From a checkpoint of a small mixture-of-experts model trained on Wikipedia: width 192, 8 experts in each of 10 layers.
Below are experts of layer 6 (counted from 0) of a mixture-of-experts language model. Rows are named router (the router's row for the expert), gate (a neuron's input weights, with its number), up (a neuron's input weights, with its number), down (a neuron's output weights, with its number) and show model dimensions 0-191. Each number is 128 + 24 x the weight over its row's rms, rounded and kept within 0 to 255. Numbers have three digits each.
After each expert's rows: "mostly gets" lists some tokens that are sent to it at least half of the time; "comes before" lists some tokens at least twice as common just after its tokens as in all text. This comes from a sample of Wikipedia text that the model never trained on. Tokens count by the router's weight.

# expert 2
router:105185097061145174179155059141143133136130109118157059120109096113145121132118133118117135119073145179129106130144142111136102118116152129105145127121120112173136153133103125101114109106149130145112137132104107152136125113119161145115145160144112119127115105133075108148137161124161118138117176099153149094130105123143138131129095139116108157114083138121151116098172112137163112155115132104142123082133107127185128122148124138153107125146141129129124114155140144174175114101120140116093121080127092119159077137097075129114122148131124137147118158119125141136142099109116105069
gate0:138103144118170163101123092116119130125128120169129107160076112167143090130141120098126113085156117112127160174124101120142125143197108104154107149151153100091076122102142149129157139100117117123124160114115149138143132112130079130096087141146131132128177114118133160138136119117145100117097100162122142115149104102163120161146149145103153125096111124099101100148120138121126095107099152149156112167109124126153097147139147102160126091111175122169167141116132133128106162129148103082097143148144103153140080080149147109139157143111132109196136111144141128115151107163104147114
up0:119140119088133127160150144158084159134138136100125080146132155154119144090085103103136151118111127143150116140131133131117180115094161150091139112116132160120105076122086151128138096152134147094135152173118108150105132153157135115129141086126151137147129041076083125100151162131106121155136184084116128108148127081123164085137102144174147151134124094126148118122123147096143150096134126128099165092137156097097128154159129139122165131155113131148135120098118138107146154144155105126156133133118143156114117126135092101151101167113090133143125107165141141143138153113145113101
down0:148132155085143115084129088109131169116145130097103123130151118118157158156151110127087138122092113162125104114124150120110107116145146149090161130147113095155161139146102126131154123120114078154099115116145115128122093162138091131161164169091117140133097147100127117131192138117124150170127192155140118136139081151100089085090121176147116144157148110110136117108144108124188129168108156115102101124143127128109090168152121148121128144132158101115134133130112054130094117132161130168117144139124115131133123122119123166131093134118142164183141107105146122129126139089117109106
gate1:107145096109129115122150109125129166143113087139119079100086157081094101138136131105137159107121140114162103120099115146120114150112133112139128141130145149129124154140130132127174148160137128154096071126159139128132124080111172162121176137085136151158119087105139121102141122124168099153106133146115112099099110101113162135175109106155142123150108153143155123116131124132199103117170154124136156125136164138144104132115201122144159184154107153147139081133122114133135164122138110108114062100117115075153120118137152141112130122117099121153136123101131156102106148107102147109
up1:138160130119136170162121117136135146123148095132090096081111150092113096096109157137120159045149179146106100100156110165100101128114106124130154146076129155104149128147122133115152148155124132119127128097119094128133162073142122113142159129135139108123113097129147089093158120122110133151104134108149125101104140126160118111122126128180139125146117134123149081134131130166146117094152150159136151120160149132163109153131124159129144156116100125154110081167113132109157168154133118139146069123140127163152105162129130149131109108110067129115155143096094138116128106186150120096
down1:127098140151125127132094109111095145145114134129131081045133129082120106105112123130116142132161092146165115126136109121132057101172134120139129153106150163178094111106132132163156155126168121093161099110117092106134136129103143109125119153117130197130162140119113140137118136173126166102107144142119166098160131120130156103132150131103130125082190154135119143138147138182127142133107099119128124123111163106096127130127128086123113116103110111118167134153119139111123120149177151141096169124115155111140139110130133171132121150125129132106098176118072121120112166099113150149
gate2:111102174110164147165111133136132128161101163138124105135137153128131141143133125146107112100157140112120135139169115101158135124123112185135139150090145095116142099125176125126094155114121146117080140120111109162106152073153168126121120108111081087106154080131150100097124136166147168125172122146149144142119099094123133130144128081087121123138153161120131145086153122108116144100094141114126136160161117128106093121072116177185154135112129137101131119109061117131123138141130098124143097141174135112123158134098147089119122113134102087142113139132133151127159122178129141162
up2:142114099156085079138136127153138123139191110126143120136118124123143132107160087147133113136106112186103172134113147156145104123113141096160151099117124133127120173127119183145111107136152134143157171113129114142158101085167103100152108107082117169145142192137109147147147095121124111138155136140128107110143132124168129132089133157145138113124152132146152132128146146137109161164154099085101138139121124153122154083155169088076080140116093126127122100145139136082102130121123125130121103109091125168133133082158102129086115138103147140107114155140094102131137100123094111159
down2:158149138158128133139146123137085164161100136150139204099141100085106131179126130144132153145137109096139135124166124164132100136145134129089147140139098115107127100121114156147128116118149129117110106132113087130151072134093115157110181143130130116125092166121103127098138081127138173146140107127095121114159127139145136141163130112131127132136115102149100168155099101113132121064158151172178142164138080090134118146124177146121147153129150097104134110122094145139126151108120144119101140079139127133077122095090103131108115090182169119151130125108123117132100120109134133150
gate3:073148123122081134159132163113127121111126095106163096144086167116114158126141121056108123140095194120142163133139107098123131154109103140128141177150121108171091151134160096103179138123126118097157164125121138179138141126123145117134121124150098131111159107131095119137121123132169176115121131140125135131134125147099116158160101121136114132117091115145146194107121117164118110125142170130144133087124151123149088153157116105110119142119142116119147176129160094143134112116136204098112121088126092133130119124100123102117103175138115116124140121091143140122140095139105122088
up3:120152083120098162112150145148132098116124132122155100142141165111149124143137084088127112123111141124107174136139122142120082138145108134149111128137098132151121144140166165084137154140124124116109185138094151152135133105086171166116098159154172184117136146120148165125113086123152144106147094098133127109095192105132110144109121113088144130092113130155129136148112126165120118143159151103131072137139175132111129135131136101138108139076159136131143143073105140136157096103109154164071109104132133133133119131107105084164121102150107104150131144120101151115153098155143093131
down3:103190133102099157141140119115159136143129161127099147194116115148108167143126169130129150118118109106118184115118141083100121155165112079124109153137097157155148114087131157177125134110111158129148121161128108166146130097111100104072085117108123092126133118140076145149164133152137104169122106122139154085085130132150133124105127128153122082146090116124114146100117121178156134125160125119135086154117142164153114150126136109147117135125135138127113090146129094090152117168100122147123193115128121139131134141123151140113130084098110125112162119091142090121114138140148135110
mostly gets: " species", " Thomas", "berg", "ville", " William", " Jones"
comes before: ",", " (", "'", " is", " was", "i"

# expert 5
router:124160165093157142109117148148117113155124128077173138113180144102122128103115122140136151129139145089115121121126160125161115125117123162114096151141172140131138128127144115120117127061147112106140175124113158136154142157139136176128136114108128100148132106114159111071142154152103107131140153124157124143086081134107168144119140152161068120145154130148123149138084159143071116140143107116151171100127130094124147147107141108137116156125108053112175143132093128127143151131121102159122125176138177129098134142102160110150097143145095095102144152146118107148125123145157094136
gate0:181143141135082154172171135119108124130144112147114121162144113116139157122110144135138115109123076117124105158089163130130134144120098156111142108168158093140099169134118135059131129138093162137174109117138167135163153109158136144100157149123076091115136091079171119146108141086109138168117144147108154117111121120114077163103149142127126130125138120161093092133118138090134136116120100118152167122144131095156119103110114166157154138109103097124135121161108099151176158113135096121123130127142098149137130131139123075136108175115106098120130188123136105138115129127095126129
up0:133127108153118162136122170085156120114121112103150152106151137154113098121154103142130115142137120138094093117086098158137075120088160105150105128150129130107113095136095159131165151126160127164108091106124115134097124139125129129171104150122149141166110124095176130103118140087118122110120116107150110116154136169130168129119162126138128122116115123166113093154154050094101104138150135145117117127149156150112131166172078155121100070108155124135144108157214126113139137120091103134125131126125133159165136131165139111124128112149144154093125140149163146115156103111112091128
down0:137122158101149100140169124114097124150103115126185116126150140103132121112088116122147113118111135113069152151130164167127125091173150088169137136146123091141096101134076172064109136102100100121168136137144088159128118141125119158110154130103133112165136111118150138171103182146110098064133104125131124146109124117118130095156105118132132091130110144101146163121154134136128172148118143092118114128084150164128137102123114118128150150144096109145187112137127190148127156140151116108150148088116112144082113126132100128167117131120145126164121144159095115141111122144128149132
gate1:142102111121130130170131185110096137147173139131154180098099142115096164148128111116162106105165140171124125084127124129131127120155159150129109127167145156124159119089118132147105130061113114118122159168139103103050123099124099141119124171133129176158121087124172143107125117094114128111168152105139160151128137131116130087152128153103165108130110148110070116149121105150115094126108137121135140125101094119142108100161063127102129140171126135105131137119149119105125178169136097120151148107106127116151120116149131133121101141135110131105160157141146120140106091116161121131
up1:127168138133135096119146120144086114148155115143135158146139117141131135121176134135103124123093102143135176128081159141124168080146135125135134166144160101134139123177143155083153124150152132138111130139132186101118187155132151168067180121085105105123101148080144141125117130111137117159109109096145116106112103048122095143085117186132161165113101147134127104102113145130113143113104135089134160127095145152101123090119106096126132136149099137163104135142109126087169125114124120113153147118121105112122129104139154139123099113102167101130103154126128130124144148118128153135
down1:091100134136137131117091139096168176097119095134125118114106094139101142121132156130105125096108093152128164187157149136082161124091131113169105176111140116127133144149114135129154095153154143146106114115139147138119139119126185119097125112152114136118149131114146148118100118124147122144123107118148119125100092089141154079092169122147075139102158098142100113201110147114123106144135091117166116121127164094129124157070135110148155129102104107141144116120129137186129156159135093121117156071129139163100147153099133134146142113109103135154140091147158136149157145134105140150
gate2:098123165091148104138099183142116108154113143075082114111164135165108165094114109100122146159162106112158123109104097111140086145089126142118102155116163152160141126125131126084090142131128111152141112063172125091132141129111120108100153133086119118143123168149131156082139119144138164104134158144096112103129127155095150116151157121136116131137121176162133139176105157118141120141079142136191121122094116126091121104129127175104145124124167113174105109156136114142088121142134128122130171163105104148160123111151125104140122115122114129134134107162148162124120154115111122103
up2:122114095157125150098141110137134178192081135092131117168140109095129105116140116150158130114138113175112128115155157143146105148144139115125148140153056088111099139089121111187120123154162126175130084118132126137138119144152109155118119097101099105130162094118085103133114124126113171118132148155136085129111096115139135119132157117176144141113120109138171161106144149133045118130139136093097160121148067115152123187141136130129121126166119137119125099089154153143112115120093148146131120094109138139138145139137140108132133139161148089121117107136121102125143116170128139132
down2:130136154111131150129138145124149173125098178118163147147148096136123136085098131149131090113110085156085128089108116124118158124133122124149081133108163147136153124097127160121127130118163157114152190105101106150097123175110131120140130113142126140146093136133127063068136112124093095094099131162072109144144105131163104136094101120165156104124132098139112141160111151115135118149153180116140090158141153140148149138134148099155123187128078114143160146115109112106162111113123141118126122112120145113132103139143135153134127131110120152131076122159121121135151159077173101130
gate3:133149110121141122134163164157134116086118121108144133139142168087126096155102143096149128114079156088168150145118126099168125120115127128165181114156112128114118167146134145091092072141105161083117146138143123091149136124108106142101096129137139128179085149133130126080136136148161122074104117185130137081126132094174128126139121139137133171164155133116083122132097084149089131141154106102112141142105131152116126162158159136145103146123142139139137155102093124120106163130129116105095129139123155122117099118104102110109102108122121121167124121159143143203141123133147123117
up3:138119088104111115130173134153171134108138133081191154106168127099129151155147141141190103097091094089160135126156089107151128142134115135138154154126103124093101147123152123132090133170078138115129097169155133116123122119150146147077110103147156138179079126147138134119101136114137128125143132109147148119146132074110151125125077158174173145105153163105144075136120134132130130148144116105151153140084113117153128129141158139153114121115123126142121121121088146129116164084087117134093118128104144119088110113117105127101109148122133087150105134164162128129146134160099124140
down3:144110168089101124095129175130123124120136098113123156136128140109126141127203176136118120142143134106144096075120131131125087181116116135113128162103156110160128138121156144138126148122147140146100141135111104094129152150136096138151134106115166102140124134148105107114147111201120120148115120136107164145136129152118105121144141121111110106174118164104151119192096075111094116130142143147144078141140128132076143162122167104130117159109109140084151118133110082087094138100126136130102151117117094104148119121105149133119123129127132115104178101184121104146093105145158176142
mostly gets: "N", "_", " USA", "C", "X", " MF"
comes before: " |", ".", ")", "S", "L", "N"

# expert 3
router:103116130165120106122156136114133150068102185153108136085118152141132113147097107148115123140080148110124152151091131133149120146163143143151074134115114128085148118109138125155145119137113129135148114095127128136113096126127112163109150119128140098095154100148107139118146099129155139149124140087136135154119145132108174141115110133146115108148143141146113136130133120101158121118119158173130105129167151177139147078098121167152152130137107183171107131070099123091141155123159156127149092130134157125088160138083130113181146141189150173112117105099147145116137146102127166176
gate0:134133137165105113128092148164133132153148127129107079084075126112111173146128151137144079118127118162137115140120160126145141101097118134144115120142147113089139127157114102094074150116126098154124142146110143121173121089144139121140162126181120047077115097132119140090112109175151136063135135143131122127141130134153114137150099139110138096120143156087135132143124167096134141110114105119166160090138132135150171130115163144126127186149090124138107131124116110107101109123134132124146119162142117134126104090115164143137135181153135129151191130148130124082131122119092151128
up0:134103094142114133140095121089127121120162154100137144120106155135088124150104139106114154181097098158130114146070136166125150129100135146153104183112108120113160154127122121154075119137130109164143110116127124135107172118133134149147122115156135110157137147150097092138161141130157116145113098120119149127164103124115161131128111150127120117155129138117092093112105131110135152115121125083122132078107112161136171152141110172124122102148104094167179128096120128159119190144159119132157131081126099107121146144121163114111072140155119103143187131118125155177137116097082093101
down0:161145121139117077133122133103158121126157129148125116077124153095104125146122157117131105103122105131133134173116113126130111162136112164110142190129132143163122116104102115151109116115108129123132110122098155150101134160146090094131125153073134129104121090117153094148131177088160143145118156137134171104138106112097151125169143146089105138108107116152072147137138118116141111128111121155117110097063176100110134188148112129096136145155171143142118109123152109196118120105143113094150121138127164134104093126124148138165145066128115123154133159173146154125107121123142151104
gate1:140159103139149129095139127117102171172158124116134120135120147175094111145150085163128087155107144097149115142125151114126117123108149127142099174183159112118133144121128181173113137090123080122127122171119121120162149093153097156155136193094142132106102123141112150149163115141096185112123141146134143110129130146127052104102130156109162146088104148133118157129140124089157133059120133127115144116076136121153120127100129140079126123144096129136110148130115119154135121124117124148140092120123153097131142113089131117111118134167128143131096147165138099125090111092115148117
up1:143151122169106112098117088125135159114116097109154105148111115143131155157169126129147126126138145078133113142062120161132156128111185067143145147167150125132142111148155119143133096134150126109129109135147084156094119097151107133133137128115139139097137115174092126131154112144137144131096096094144108103135151138084097075141090163095104110109124142142147127096143128109089141080105141123123125111108157098169156138082123137136123108130131128133150174102110142123108103165082139157134149123145165122119153095185133150180134114147114097133100175131134126142103143151143173126
down1:135144126116121127151110144162127160095157114133153114121115140106094137060088130123101127155162137154111129146145112118165089110128123136160105158143106129085117127115102164130121115161115138119109089129139127130158135135125160107127149157121144087149089112135139128178120128102131130088104096163134126157117128112174159143138121159121098100127092151123185185163133090110088091082154143114135144123171091144148103159145096147114128129108142144077100115111094139128167153144082145127114153128147157144113142147097157138159156095126135163162127114073129116129088110099121132158
gate2:112114118158146120140120153156143139122090157145139130131143126101145118148153160135114097099136152101129084133096164108196141130103101199126137106145171145122100130133115103135103140115138112144072119141131090135140117104104137125142127135128169110109112158123146152124087140158144167151139114135141147115145184106095179116096134161102106112119165068131120111114135106117135143114128133132155129147149168167140078103114141118138108143168098127168123155118109119134128093122131082134084140120083111133156089119096131165140124130141077106179113087138147133131162088118112151109
up2:112130167099129122121121126178125138091167142105112144116117093093119098150156129103138098100089119166156172103130150177171213135092130101125133106119148147119103108157088151122130134120137125119140139105126133114144088094095145175138129155146172144122124120078125170150106130154135132148139103154115135094121103126121150136147135136104116152134147106149145104113123079130116132125117143117151137126145122143140097090108129156167163151119115153123133140122135122139104080141132084136127167134178132129130052115121097133096149073171123131128110129162149153101134102116091158112
down2:149144139158103117124112114093107140137132129118140144147143121112124160136148126107101075144101120147145114116126130128116108093143107159130107132149150136141186144123155084162138160079110157124081112140140139118139122105141153077111154173143170103166092124147184140133114117131127123107158148129108107121144144161124126117168128074141127110118159124131143113194135121107151098088133104145127118144091144153141143126123096199158111118180107151082113123099136092165082107135113158098109142106120115143145162135101154090130094155128141161127145089117113117096130106155105141084
gate3:086147116095096192154177126115082141130126129119120116106105081135110124159120146129081178118142117082127123081117105140175097129148109148141139114154095137110139097145146077122105161137124104132152156160143104161128144091115099153114165160176121143154113137109133105105136097113149130129167092134142147149148149080117108121128126131157128115102126139142117109160140120126148125145096166135166149179097085144177156133157109162134145138144123141122169131101159157146134102084115114143096089089110135142113096161123115107145110094140140115101124122115155133151161110125110109115
up3:145122112131122160119157156127133093133153086068122175119114099076112147121144055116103135157115104168095165090140115131103116105121149160104145140141118158159129137119121120143141124135085121084142119105119095111139172111099134130114123131145084168153085119125132122149139134093131112126153181120110145176087111138129100131128117134152192145145110156118133145164116113111129128160137142156148145176149103110140133102171149103134124087114165146097131127130123101156097152170126138135110092110128135152125116143119131150140139091143125140191133093166112107107132102159110095116
down3:124140141111121112127160120136133127185119101128098150142158097100153115126168098110117132096126094190092118134150134139095113159114138154171115123120120141157129140136093118119131180118138132139116103125119127147118155115123117119123096117105119083136142113145177208088124135171130133104107112149112181125093094139143109136121111113142100163092133184090150119127158127153118110141140162119115116120140109119125125107133144120148132118129077083126148123091158176087108142148094144099155164118137115125164136174171132117095118136162070146168123130095100113140135093161114116121
mostly gets: " century", ".", " way", "History", " human", " addition"
comes before: "\n\n", " The", "-", "=", "\n", " In"

# expert 0
router:148129135117127165155128129118140131154106093121154160167127146065133142134086088142157153127174120104132109129185093132108122123161094121156145107151161126139098098124164136136119098156126118151115114153122176116130159112137118158116132108122131108139143151112098095132120145138168127121104094112146137134170135151187101159194125154088122112132127115157103112132138145117136139097120152107146194146145087130112163112087085159125116116137171137145117129136116104112177094138084129151138114138133152111129120100130086146136144093128117109188095135174154170137138130145125152126
gate0:134094078149148103137111083098124107114104074122142172093103140144132113118154118106162167131147125138110123087147114129123139138161136125076171135128140115160119081151148098147143125169141113120113118150130111118119113108152145132138094135140120068108156124151088130097085100208095138115115158139130101118147143136137118193174105168094131136079096100124162125134137162114087184134128121100163151189097168121119130153124145118151156126135142148120083131134147127114121166129101149174156114114147128116123107140139133125116134113112131108138114144126129145100126138110115137135
up0:144125117118121149168094122064111159146121088138137149138147127129138134095132147138161113116112102157116141154106085113085186160112107148120145141146155138161133118164169108130128139140147110108091150125158136105131150145137179143118085136136122104110125101146076165160095115111125119152109113094121149088193103153157188151138124178173088121134101117122131104162099143134108143104130102119129132129098148092137125143149144142109161100135164105120156113099132121109167172124072118108149154109121150109129151132127120090087111101122087136124135119132083146108131122150103143124
down0:163139132159140125139122155119100145064119145169150145118136084127129116099146147094105149131133125106137134096105093134168093147139093126092144128123112131123124064145157169122142161133128169154141086136105124127145130088195095137157141098116128123139113099137085105111084145141129121134172127147115125134132139095105156160152109160125130106141113142132166151118157122140137148141085123135145069091145125145105110130144140092113111111149178138147096149106073108148107188112136171079117102105170158111105123119136142114112133121142108183106118128126151124114152156116124150134
gate1:118138120097127118107161143144158116106190100111125113121087168146125126132115095161138170123100120168164110119098121091107111134113102128154139123123107171144111102117102145195122118130081130134144120137157153145150124082085115116134142117116146070132150111163096152092118137136164117105137149179126140146128119145118100105112132132110128124121122152111163116121118092092110118118093120109168158105101124162135099121158160135125160132102118127130139109108120148160147139097080121177129128148096170171146097140115129114109103148181096149155129064126118148162165134117142160159
up1:146125127168140144139104139151182086129116157158166146148101162116111136089168145129114151129160100117108087144110104095134148152157087117131160114099112169130128141149194124129117151115130100126118128107140127153153114131127132127158128079103121077160152185119105131132123151118122100131143108127079139155084141134122124140126158126129134168097121137110107029136113141155113123120106112126129094134136146134116126105159116148162113125140131134161085119108145117171124123128168135093099088129083133111122111150087113070157135163141125156108140134083146139131114128122139134167
down1:133145091138095148120134144116101134133120155129140139138095129147125087165153180120090167123075123102071151126126111156161151166147136163112140113129111142139136116091126127127083080168138151142110148170127111132138150176113090159149157090101122115151119143153138098126091111113168122116139144093130125115166124137162144119079132119112172142118116117092078111148084130161095138129121109136162161151127105139114109146162123112116121114119142133159136122091150124124157111101110098129154147135143193137141106127139106129138161097136086148097129172122112131144062146109124085138
gate2:126134152123133146114120102172121135114121090088150115163076145108153112119118110129147127146114136118169101150131112154137165141154077115120114075115124133108132092171124130101143101088123134154132175106129109167135118153106137139132128132136088097153136136116108172154101104090140144139107100167166133108124142089186109132121127129132117133159144129148141147102124116148152144157145132093149145147192100144139141096121091192100100118109133134170130128161157079132150088108138115127134114117123084095128161094146096131063127128168121123120103118149130153152102127143122180107
up2:145128114120096103101117127160122134128115151163172087112125123161151163125132166157155124098120121078132137100123171104161173095144103109073151133125135102159050133114153176111150161180129142126135095133135147133148134150130120133102118119131156145116125100109132133140117160150119128107105104137123153114107125125093143134140183129139136131132107127113152104160165158139111115147104177142141138145142091149137150134124134062136124136129164174082117153112130121116096108168143136129126158107123108116122059149119093115126147129086107066140137125128079087143136135122131123095
down2:133137140098094155119112158118107134100173110132163112151131115153153116121161095149118149132103148134103136106130104160138146124117164118145089105125135095128139120132164109106129187129067140118139134124151119095129166072099144157135099104120155126088133134146138106142117090135127115116106136155179160165132069083114172143096156128134135125100129120104132157137146097137075150122147145124082093150081124126127145122101135113114168090147159161095116149117137108107137128144152151096160140137136092159161055163141114140135110133106101171132152130157133146108153116130137148106
gate3:133135122095110148122112159106126150162130130102154111140137122104116095097104146146141139127076131092106102136127099146124100134157134129152146114131127142156147093099133142108174142147101109129126161173178153106117141161145118125099115114129129156130165143140151112117105121144110150128123167113093164157166086109150105102096150148108130102089173097142146136137138074140095115117132138109148140128135130111115164102169101160153145103144161091120100094123140102098206120138105129149120159103146146087168156135092157085119122109131064125160140136122129144139119139153072155111
up3:134155184119138136113114142113119111146144080107103069129130132107106138123119138074134153185089118129131118146118124087120136127100151182083111130123107096137147126148110130160128120133144138150117126148127188124130150126129132131157141149138149112111161118153090130149106119090193139140136121093129123110145125131108134146095140113142096075127106143169162133100129127121129094103111079128137133102130081124131136141154113153070118112132152118091129154159088110127143163146144132118138142107189151088140169127142116147126103105116164129159118150082180114152173127133152142077
down3:115115167052097136111141099106102117161144143170152105169139123105097064118117163103167134147113132122158127155135129135078091146082121179136133144142092148129127140095103097130156133140144161149132141120111127155130100122132138124123144087132149116126142122114104094149131131126111158126167090138118134134100080095083084130137129128143136171122148179121119151134141088124126097123062142120116132167144138130149127102133137172177115135150144130143128098132129118099181160140096139112158170157125123135105115079149135117116148124113146138155128101103164160123087140112131135122
mostly gets: " head", " coach", " Film", " game", " Award", " director"
comes before: "s", " of", " in", "ing", "ed", " for"

# expert 1
router:150123126120128097120140154124134114143143125107075141158112112118105112143164114105081105128154098134108142108122119091125167093088171130093109114070105122135134154104121116083123133156084128120135093134158131100138129114080131096194070085143133172128138141154181099129144098104096119114124104170099105121102140083148104102118142120134134094113116120109157147102122145156142172129146067124105120135083127151153149117129112130127115096107110130146119122152121151181116087100155129104135122138138122146132117100135131091115098103110148119107110104080114105115077107116140136108
gate0:172139112121122146116157148123088163120128110164136087109119116179114093116153121117158101124142130098101114126162138107128108165101146124143116159110129158181125112124094135112181127107124115115077120198177145102140143092134164127135134146120085129120145105139129128107110098135112161078131120168125139086131129151077111100111140119136154141136138145139138143099121094127141113145171092163125085164114095147142168135098191137127139162154125099126119114169106147136073137124128178122134135121117144114102117112139127101130116178155139099132115139136166128121103120130107100081
up0:140121169158177101152153104137117137109053112109130092113109122105124154129140137138078141140099129127159119122163136173132123117080139153100101143129109174184130133105159139117115100134107092136140137129105114126118115129139147148153136172110095130149099151145155129139139078142112147111142146179104102132080091096084082104159117132155152119150118132149121142152096162112148126101150120126110127108107128139135105141152131137155136171143144091136159121146158128161085143135088172132112134149100107101150142104128150100095156173063134158130148091133114135122099117142104135132
down0:101168141156115175133092139103143148136119075112133113152104125139107118127141113092070077140097100129130100114135158093126122131139121133145109150124124091111127109097142162123127112164142135156137117145123100146143144156151134163159146149181122144099114118108158134109133081128133149136135144166147174136125123108146141131135121122166164136143090157118079171108145121102120110126133138126155171174115126145128147131111140111120173104103156117114147115098082226112130123159128145096137120133123138165115130081110139158133144129123094122125097109108151057131095110100121099127
gate1:088134147095112176098136166162137126117143133072130099097165115118150106146109190129107165116135167124138103155121116158129145182092133109116134153138109142122147149117092163122083138123113142125107142115134125112137146128139127109140070148146109119141099159146165132140091163121124124146172127162131127106133142100125151098147108116105127122105195145154116137114105116117125154159156146119151097132099103156152130131138125151102163088102099122119081129169130114138111153111142085111161081154089110114122155179143131122148114089163129114132147150096135140118098143093091113079
up1:131079126129131109099190145141122112148128124152134154171125130116114137119150146136167123120133119152130146123177115132090120117163148138106133099129153148142112157152106153146097165151101084148131110123130109133132077111138087110124137104125109131104122129152133124105072152136073217126115125121102118148126154106198120123114099148172124116137116121107155107140146165120108142099113122114122122134138095120057172105163132096143127134122134125156129143153092115112137112138131153169090123118145127127139084108109097131111138154099123128134119096108199109157147115096177135145
down1:164096126162126140147116132111139117136128085105164121121147129139079140140149150146101118179180176114156149103111132124137109135114129122101117151156150176143118144138094114129146157116148137146115140134148103110108163125093122112103130123109148126087145151116123137147099114115104142118110141111158135118101127119074129087125123140165126104105127118134147107110115134149093126168100204153087118113101097109126092132124155176140151113132135116156119200086112087115143074119134114138118156145132100145149172099106108127109101168124150109198092144134139098102131104147167123142
gate2:151098101111113118081186127106167133087122095128170099117153148165145110170129097145122148118159123091101151117114158113131157142107131130130135081123126128145120132148096143116144120112094152098114127130170094125120138096146118124172097119148124099118130170113140113176166128192137165124121157147177127144083159108113128115151124146117126134136133113073126144142148140116097091097147157145122091094096115127116125134119108149105136111136151120120188166126141127173130092144111153164109099133091112110119101149142129093144115139097102114140069160135154135117140099143155169131
up2:150125096108122109131089108157123162130125118115122141117150099186161178110117092090112083146131079119136152123091108106136153126155142129138127132158116123169144129117106110134118089152160116129154127134126137100181130128154136106104113093116143135129143095120102137085086135103156122164151124131098144097140110126130142136084124104119109151134120184140135102132165162152109113089114098152134173146131154152171099126124121128124129147142123153139129120138111122109132187063137138083124118108132123146107129184131126109147153175161160140125134071120146185096072122150106129126
down2:176127091117124171079126143109142102123147119139118112128126103138112126118078114145119158129125095111097162161118106117137105136113151127109137134151151068138110127117137130123079166128149092142136165201149090112147107119132115141185142119117139141155115136109146136134150172123097164156117138125099126110136130181107120098130113129139153110153130133129141165143102106165144114151120121117136131110129147115127105144114147161150118140109114102143111149117110049126147131131138138176167023113087128158165104160099154161086107109115123151132109122131097137126116145126138119147
gate3:105147134112138089129173121118182159092180143110079141104112124117127128157145114151093100139151128145141090131137113138117142127118128132114106092104125107101138145159114119108102089163115147137114112120190101083143181083131117139178114154146135096122146097150104131125114085159101185086138140123132121108159122106120129161158151114113156112101144113129133150125142128104067162119147177121125117110109130110096092174082104156107128128148109125160112149133117146136130152123133110154130137157185114140160138127099164125101110133126113141169125109137143167122096164093156121117
up3:111128109137136128130184117124124183073172155132113059140123139105133173133147161139174136122135120102150122117110158132151124156126123114053155138161119159133166174119124094107088136110136104140163119138156117143101150117144108098114149146097140141124095106119107145117109090142140133144113133096121175143096109099117113128103106091093156141074130137130133148096129122124110133124100132137094160145163148147132132135175136133164113134100129093120121103122173132125112136115129145160129134144096161101070120153123101143152123168131154123124082121134191127089136096109122158133
down3:160169104064136096121118166115103095136114141105163136099114118120142123155109112112093138145089150180137118111120092167115114115112104100140122144146177102105118122123156132181144085135132111154132151095099136132135113089141136123126124138114066149134107153121175126133141106114170144089099113156129128142162139150126169165138139115105167120151114155120132116136126118159167166188085100114077121127124120145096119136098124155121128133123131116150150101133106102130139166135137115147138135103165101117122138189114104123102080113160100117113182151149089112131140149141121162115
mostly gets: " was", " is", " had", " are", " has", " were"
comes before: " the", " a", " an", " his", " be", " been"